From a checkpoint of a small mixture-of-experts model trained on Wikipedia: 11 layers, width 128.
Below are experts of layer 4 (counted from 0) of a mixture-of-experts language model. Rows are named router (the router's row for the expert), gate (a neuron's input weights, with its number), up (a neuron's input weights, with its number), down (a neuron's output weights, with its number) and show model dimensions 0-127. Each number is 50 + 10 x the weight over its row's rms, rounded and kept within 0 to 99.
After each expert's rows: a language model's description of what the expert responds to. This comes from a sample of Wikipedia text that the model never trained on.

# expert 13
router:38 52 36 61 44 44 65 56 44 64 52 68 49 39 54 52 56 62 48 44 70 32 47 61 45 48 63 48 62 55 57 52 42 31 49 36 37 41 64 65 59 47 59 34 64 42 66 46 54 61 64 62 43 43 51 37 32 53 37 73 56 41 35 60 61 50 63 53 44 59 43 69 52 51 50 38 41 62 58 48 36 41 52 66 45 50 48 56 56 69 49 37 62 42 57 51 61 42 52 58 58 39 45 58 39 56 49 56 40 36 61 56 41 63 64 45 31 45 60 62 55 47 51 57 38 41 49 50
gate1:59 39 62 50 56 34 52 46 67 49 44 53 38 60 28 52 36 35 58 68 36 40 59 62 45 73 46 63 56 49 40 53 65 50 42 48 51 43 52 40 48 48 56 60 48 42 68 48 45 51 50 46 49 45 41 42 51 61 59 49 56 46 54 58 61 60 57 45 62 52 48 51 65 54 70 42 55 39 72 65 45 50 39 41 51 52 39 52 68 39 67 55 48 55 69 53 53 50 22 66 52 51 37 60 57 51 40 63 60 51 31 63 43 45 43 62 54 45 68 43 46 44 33 33 43 62 52 58
up1:58 46 51 56 31 69 45 42 45 55 54 60 54 57 54 42 56 40 59 45 48 51 40 46 58 52 45 61 50 57 44 42 65 66 53 50 61 57 58 65 57 68 51 43 52 46 38 60 39 48 20 40 61 57 36 77 35 46 53 52 38 51 67 61 57 35 31 48 44 50 52 57 71 59 70 46 46 54 33 51 42 56 65 53 63 49 46 28 46 42 48 64 47 60 43 60 48 47 29 49 59 39 59 53 36 45 61 53 42 53 41 29 42 65 49 42 35 58 51 35 56 57 53 50 44 48 54 56
down1:45 66 53 52 44 58 45 43 36 53 39 59 44 51 40 44 54 65 43 31 76 53 48 66 45 42 56 43 57 50 39 45 60 65 48 51 42 46 45 47 38 46 61 79 53 60 58 51 59 46 52 45 30 60 48 49 65 52 59 56 64 59 51 42 59 60 29 56 46 59 46 57 58 40 34 44 54 45 52 57 29 60 35 32 52 63 45 47 51 40 42 53 43 62 39 52 61 54 53 68 38 43 73 48 45 53 56 67 46 64 52 57 54 50 40 77 58 45 47 41 61 51 44 49 58 28 42 44
Description: Table numbers and symbols. Cells in numeric tables and indented lists: pipes, dashes, plus signs, zero-pieces like 00 in 24,000, and runs of spaces.

# expert 50
router:42 46 62 49 45 56 46 63 64 51 49 44 70 47 48 52 59 52 60 45 45 61 62 62 39 35 52 58 35 63 46 47 47 66 46 51 49 57 46 63 62 37 42 48 57 64 50 46 67 53 48 31 55 68 62 43 69 57 51 48 55 58 49 57 49 41 46 49 34 50 41 45 43 48 61 38 52 60 47 42 57 66 34 40 64 57 43 42 41 54 70 51 51 50 52 43 56 49 41 59 59 39 33 58 64 25 37 49 73 54 43 63 58 33 37 49 62 50 29 56 52 72 34 48 59 46 63 41
gate3:52 49 56 55 47 60 50 48 40 67 43 37 71 41 52 44 46 44 40 48 56 48 36 41 41 49 34 48 63 61 55 57 43 58 51 63 54 69 57 43 42 35 52 47 47 39 45 24 46 56 55 45 69 51 36 49 31 40 61 46 46 45 54 54 61 46 58 42 76 41 43 45 46 63 53 24 44 59 65 63 48 65 67 52 53 51 47 43 60 62 56 55 39 79 63 45 39 50 37 62 33 49 45 63 45 42 49 47 58 51 53 37 35 31 38 42 48 41 48 48 49 48 64 45 48 57 62 47
up3:54 40 69 52 43 49 43 60 39 64 42 49 43 69 40 52 58 41 50 51 37 45 38 44 37 46 54 53 50 43 62 53 36 61 50 54 38 51 57 39 31 32 59 51 67 52 59 49 37 56 45 26 58 41 32 46 48 46 45 45 36 65 60 46 55 52 66 55 41 49 31 59 77 55 43 37 54 48 36 47 32 72 54 47 26 43 54 71 52 59 53 60 54 54 59 38 49 48 58 53 30 44 50 43 53 44 45 60 42 54 41 53 57 43 42 61 50 50 47 48 53 62 50 57 44 76 52 64
down3:67 33 62 38 52 60 34 63 52 49 44 34 48 45 54 52 54 51 41 43 64 62 52 48 50 48 38 58 64 56 35 33 54 49 46 55 42 73 85 65 34 62 65 70 69 45 48 65 37 57 51 48 49 51 46 40 42 56 55 39 50 46 47 63 49 49 50 43 51 40 53 55 60 65 54 49 36 55 50 67 37 54 43 51 52 60 59 55 54 67 55 32 54 55 68 54 40 45 61 53 42 66 36 44 52 53 58 69 59 53 45 46 63 54 47 68 54 55 52 51 36 45 60 40 53 35 46 50
Description: Infobox colons. Colons after infobox field labels (FIPS code, Country, Occupation), plus coordinate symbols like ′ and °N, list dashes, and Preceded by.

# expert 32
router:39 52 36 61 44 44 65 56 44 64 52 68 49 39 54 52 56 62 48 44 70 32 47 61 45 48 63 48 62 55 57 52 42 31 49 36 37 41 64 65 59 47 59 34 64 42 66 46 54 61 64 62 43 43 51 37 32 53 37 73 56 41 35 60 61 50 63 53 44 59 43 69 52 51 50 38 41 62 58 48 36 41 52 66 45 50 48 56 56 69 49 37 62 42 57 51 61 42 52 58 58 39 45 58 39 56 49 56 40 36 61 56 41 63 64 45 31 45 60 62 55 48 51 57 38 41 49 50
gate2:54 50 35 46 67 57 64 47 31 27 45 54 68 63 55 37 58 39 49 46 55 65 58 53 47 50 57 54 55 51 31 56 46 59 48 52 49 58 38 42 31 32 54 54 52 62 49 59 42 54 45 45 50 56 33 59 58 59 45 40 42 63 52 60 39 51 50 38 48 42 43 42 54 59 62 49 60 32 42 48 52 64 40 45 64 57 40 46 61 55 48 60 63 54 60 47 42 50 45 45 53 43 51 80 51 47 82 65 50 42 52 39 45 63 32 58 52 51 60 29 42 64 42 41 35 48 50 57
up2:64 48 33 57 46 56 53 64 48 42 42 53 49 38 43 36 46 64 39 47 59 60 44 57 48 41 73 48 41 52 27 29 50 74 53 63 47 53 47 41 44 63 54 56 36 50 58 37 45 49 41 48 48 53 51 64 61 45 53 60 40 47 45 65 49 30 44 45 46 48 68 49 39 42 23 50 46 63 39 53 64 66 60 60 62 47 43 46 45 52 41 57 51 37 51 44 36 64 62 52 39 59 46 59 45 57 31 48 45 37 51 44 48 34 48 43 65 55 53 27 45 61 52 64 44 45 51 67
down2:53 62 50 45 64 24 41 54 55 52 44 44 61 50 56 45 46 28 56 47 42 47 61 45 66 48 38 42 30 57 54 40 74 40 55 54 54 57 59 52 55 55 43 30 36 41 54 50 48 47 34 42 59 42 66 53 40 46 49 27 46 51 45 40 38 64 61 48 31 61 65 48 54 54 71 47 34 46 41 30 41 61 47 43 48 47 60 65 57 41 52 51 44 51 43 58 58 44 34 48 42 61 39 32 57 60 65 56 54 57 36 37 48 42 44 59 60 37 56 60 41 51 55 61 34 51 52 39
Description: Film and work nouns. Nouns like film, novel, play, project, aircraft, plus R/r word starts and punctuation or digits inside lists of titles and scores.

# expert 38
router:48 54 62 37 49 55 42 47 64 44 34 42 62 41 25 50 49 59 62 36 45 47 43 63 66 52 56 54 30 65 34 36 52 53 45 50 51 42 36 45 61 38 37 50 52 66 43 57 55 46 47 45 64 62 47 46 65 45 43 34 38 63 45 25 48 41 27 64 50 57 67 40 48 40 48 45 57 60 65 47 52 54 51 54 68 65 51 72 47 57 52 55 49 56 66 63 67 41 58 34 62 64 41 46 48 45 49 46 58 46 50 50 62 49 55 53 60 44 48 46 39 67 55 58 55 51 68 56
gate1:70 38 48 67 57 37 40 25 48 34 41 50 56 55 45 44 56 40 59 44 40 46 42 53 62 56 52 42 39 45 41 53 55 54 46 46 34 49 32 37 73 63 29 47 33 52 68 48 33 53 57 26 60 31 62 58 55 58 58 52 64 30 45 39 42 44 42 55 66 55 55 49 59 42 53 51 54 49 59 47 66 48 58 56 41 45 55 73 43 44 51 55 37 50 60 62 37 50 48 53 50 55 54 60 51 61 47 49 47 65 26 61 50 42 44 52 49 49 54 62 57 42 43 39 35 49 59 51
up1:52 49 56 58 77 51 57 53 49 49 46 43 61 35 45 46 38 57 56 50 43 55 39 50 37 54 59 54 43 47 58 47 51 49 43 55 47 46 46 64 59 45 32 51 42 40 45 38 51 45 49 49 60 25 64 50 32 36 58 49 62 36 66 50 59 45 56 27 43 51 48 50 40 52 56 51 42 52 50 55 50 49 49 47 59 75 77 41 38 37 53 53 50 30 38 33 53 62 35 37 52 61 46 55 51 35 39 56 34 35 62 52 58 47 30 42 28 50 45 49 38 52 47 48 34 49 69 38
down1:42 48 67 41 56 62 41 58 49 45 47 59 32 60 54 48 48 73 54 31 50 63 56 26 45 61 42 46 46 48 75 61 34 60 53 50 45 41 64 43 43 57 51 35 59 49 38 56 46 30 38 52 53 57 49 49 45 41 48 38 48 63 16 64 42 54 50 60 46 46 48 51 61 47 47 39 31 31 48 66 47 58 51 46 61 55 48 61 50 42 68 59 47 47 65 55 40 57 53 53 34 60 24 50 59 57 65 57 56 49 48 58 53 48 39 49 46 53 53 36 56 44 40 60 47 54 59 55
Description: Infobox field names. Field labels in infoboxes and table headers, such as Years, Country, Order, Rank, Votes, Total, just before a colon or pipe.

# expert 21
router:38 52 36 61 44 44 65 56 44 64 52 68 49 39 54 52 56 62 48 44 70 32 47 61 45 48 63 48 62 55 57 52 42 31 49 36 37 41 64 65 59 47 59 34 64 42 66 46 54 61 64 62 43 43 51 37 32 53 37 73 56 41 35 60 61 50 63 53 44 59 43 69 52 51 50 38 41 62 58 48 36 41 52 66 45 50 48 56 56 69 49 37 62 42 57 51 61 42 52 58 58 39 45 58 39 56 49 56 40 36 61 56 41 63 64 45 31 45 60 62 55 47 51 57 38 41 49 50
gate2:43 41 57 63 59 58 54 40 50 58 35 34 48 74 59 34 39 51 47 50 56 36 67 42 46 57 42 52 60 40 50 45 64 49 56 44 61 66 42 49 44 58 30 69 60 43 50 40 40 55 24 33 36 60 51 40 54 44 41 69 38 46 61 50 34 61 49 51 62 50 40 52 59 43 43 57 48 54 56 51 46 37 52 54 59 39 50 44 51 65 56 57 60 37 49 62 33 49 36 64 42 38 46 47 36 35 37 62 38 41 71 42 36 44 59 40 54 59 58 43 53 54 58 31 60 49 49 48
up2:46 60 51 41 51 35 39 29 55 45 61 50 49 42 54 22 45 66 59 66 65 49 38 50 67 61 42 40 53 51 54 54 50 60 53 41 57 50 51 45 74 65 40 41 36 50 38 50 57 78 47 64 39 53 37 53 46 63 46 53 53 62 63 40 51 38 54 47 60 62 66 44 47 65 63 37 54 34 25 55 48 54 62 60 57 67 44 60 37 52 41 46 42 50 57 46 59 54 45 56 68 34 60 52 63 49 63 46 49 52 62 67 60 42 56 37 57 55 51 51 53 51 52 57 46 46 54 40
down2:56 37 49 56 72 33 50 30 56 62 57 42 48 65 39 40 55 39 39 72 75 49 46 60 43 63 44 48 49 49 48 47 63 57 57 46 61 54 41 49 55 30 73 49 47 67 41 56 38 53 40 51 61 51 52 57 43 32 49 57 34 56 35 61 69 62 57 59 56 50 48 59 50 71 62 46 54 46 63 45 36 45 33 43 45 62 61 63 56 53 66 53 50 38 46 47 66 41 60 46 53 48 55 57 28 37 43 56 55 45 51 55 41 49 44 48 48 55 49 42 52 46 53 35 60 54 54 73
Description: Closing brackets and quotes. Closing parentheses and quotation marks, mostly in tables and lists, plus title words like Championship, Award, Series, League, Regiment.

# expert 58
router:48 48 48 35 48 49 46 44 56 29 41 60 65 42 49 26 52 42 53 36 46 41 61 50 43 58 42 38 61 51 52 58 48 39 53 46 53 58 63 58 41 42 44 43 64 50 51 55 65 39 51 59 60 42 58 52 44 62 58 46 66 35 66 58 54 53 54 22 59 56 35 47 42 33 42 52 52 31 31 74 37 64 64 45 53 61 43 44 32 42 59 54 36 42 45 41 68 42 52 36 63 49 45 58 57 43 46 69 69 34 41 35 33 55 45 46 41 40 50 56 53 54 51 56 45 46 46 55
gate3:56 29 62 45 28 45 51 53 50 65 52 53 24 53 57 68 67 55 33 53 63 62 30 39 43 48 54 54 43 65 50 65 69 51 55 52 45 35 51 69 38 70 56 29 54 58 55 45 56 59 53 48 50 63 57 47 62 39 52 49 53 60 41 57 69 40 43 40 51 52 51 48 46 54 65 51 66 49 41 61 53 59 44 45 47 45 46 48 56 59 54 60 37 46 43 41 61 59 49 58 49 70 69 35 56 59 40 63 46 55 48 54 44 53 36 58 52 58 55 26 49 48 64 54 40 53 59 47
up3:56 46 44 57 55 55 43 54 59 34 45 54 49 50 59 34 69 61 51 51 67 61 28 56 67 45 52 61 27 73 59 47 49 52 69 37 39 46 58 55 49 42 42 48 50 56 36 44 40 29 51 49 29 54 50 41 38 49 72 44 40 34 47 52 45 51 39 43 49 44 56 59 49 54 48 55 60 59 49 58 36 60 47 42 70 48 71 55 50 50 48 39 63 60 58 49 58 61 58 44 52 30 42 46 76 56 45 55 45 44 51 52 48 55 62 52 29 60 49 44 34 45 64 49 61 37 61 48
down3:44 64 56 52 46 54 65 59 39 48 37 55 53 49 46 55 43 48 42 41 32 43 62 35 45 57 24 47 35 56 54 47 43 65 42 70 39 33 46 40 62 47 46 57 50 59 44 65 50 43 39 57 54 58 38 41 54 39 48 46 45 45 61 52 43 42 33 58 39 55 55 69 69 48 51 55 36 44 56 62 53 50 59 44 49 32 64 75 38 63 62 42 59 65 48 45 12 44 38 58 46 57 42 45 49 58 57 49 41 68 62 47 51 58 52 47 52 39 40 58 59 54 39 51 47 38 50 46
Description: Sentence-ending periods. Periods ending sentences, usually before The, He or In, and periods after initials in names, such as J. C. Penney, L. S. Ayres.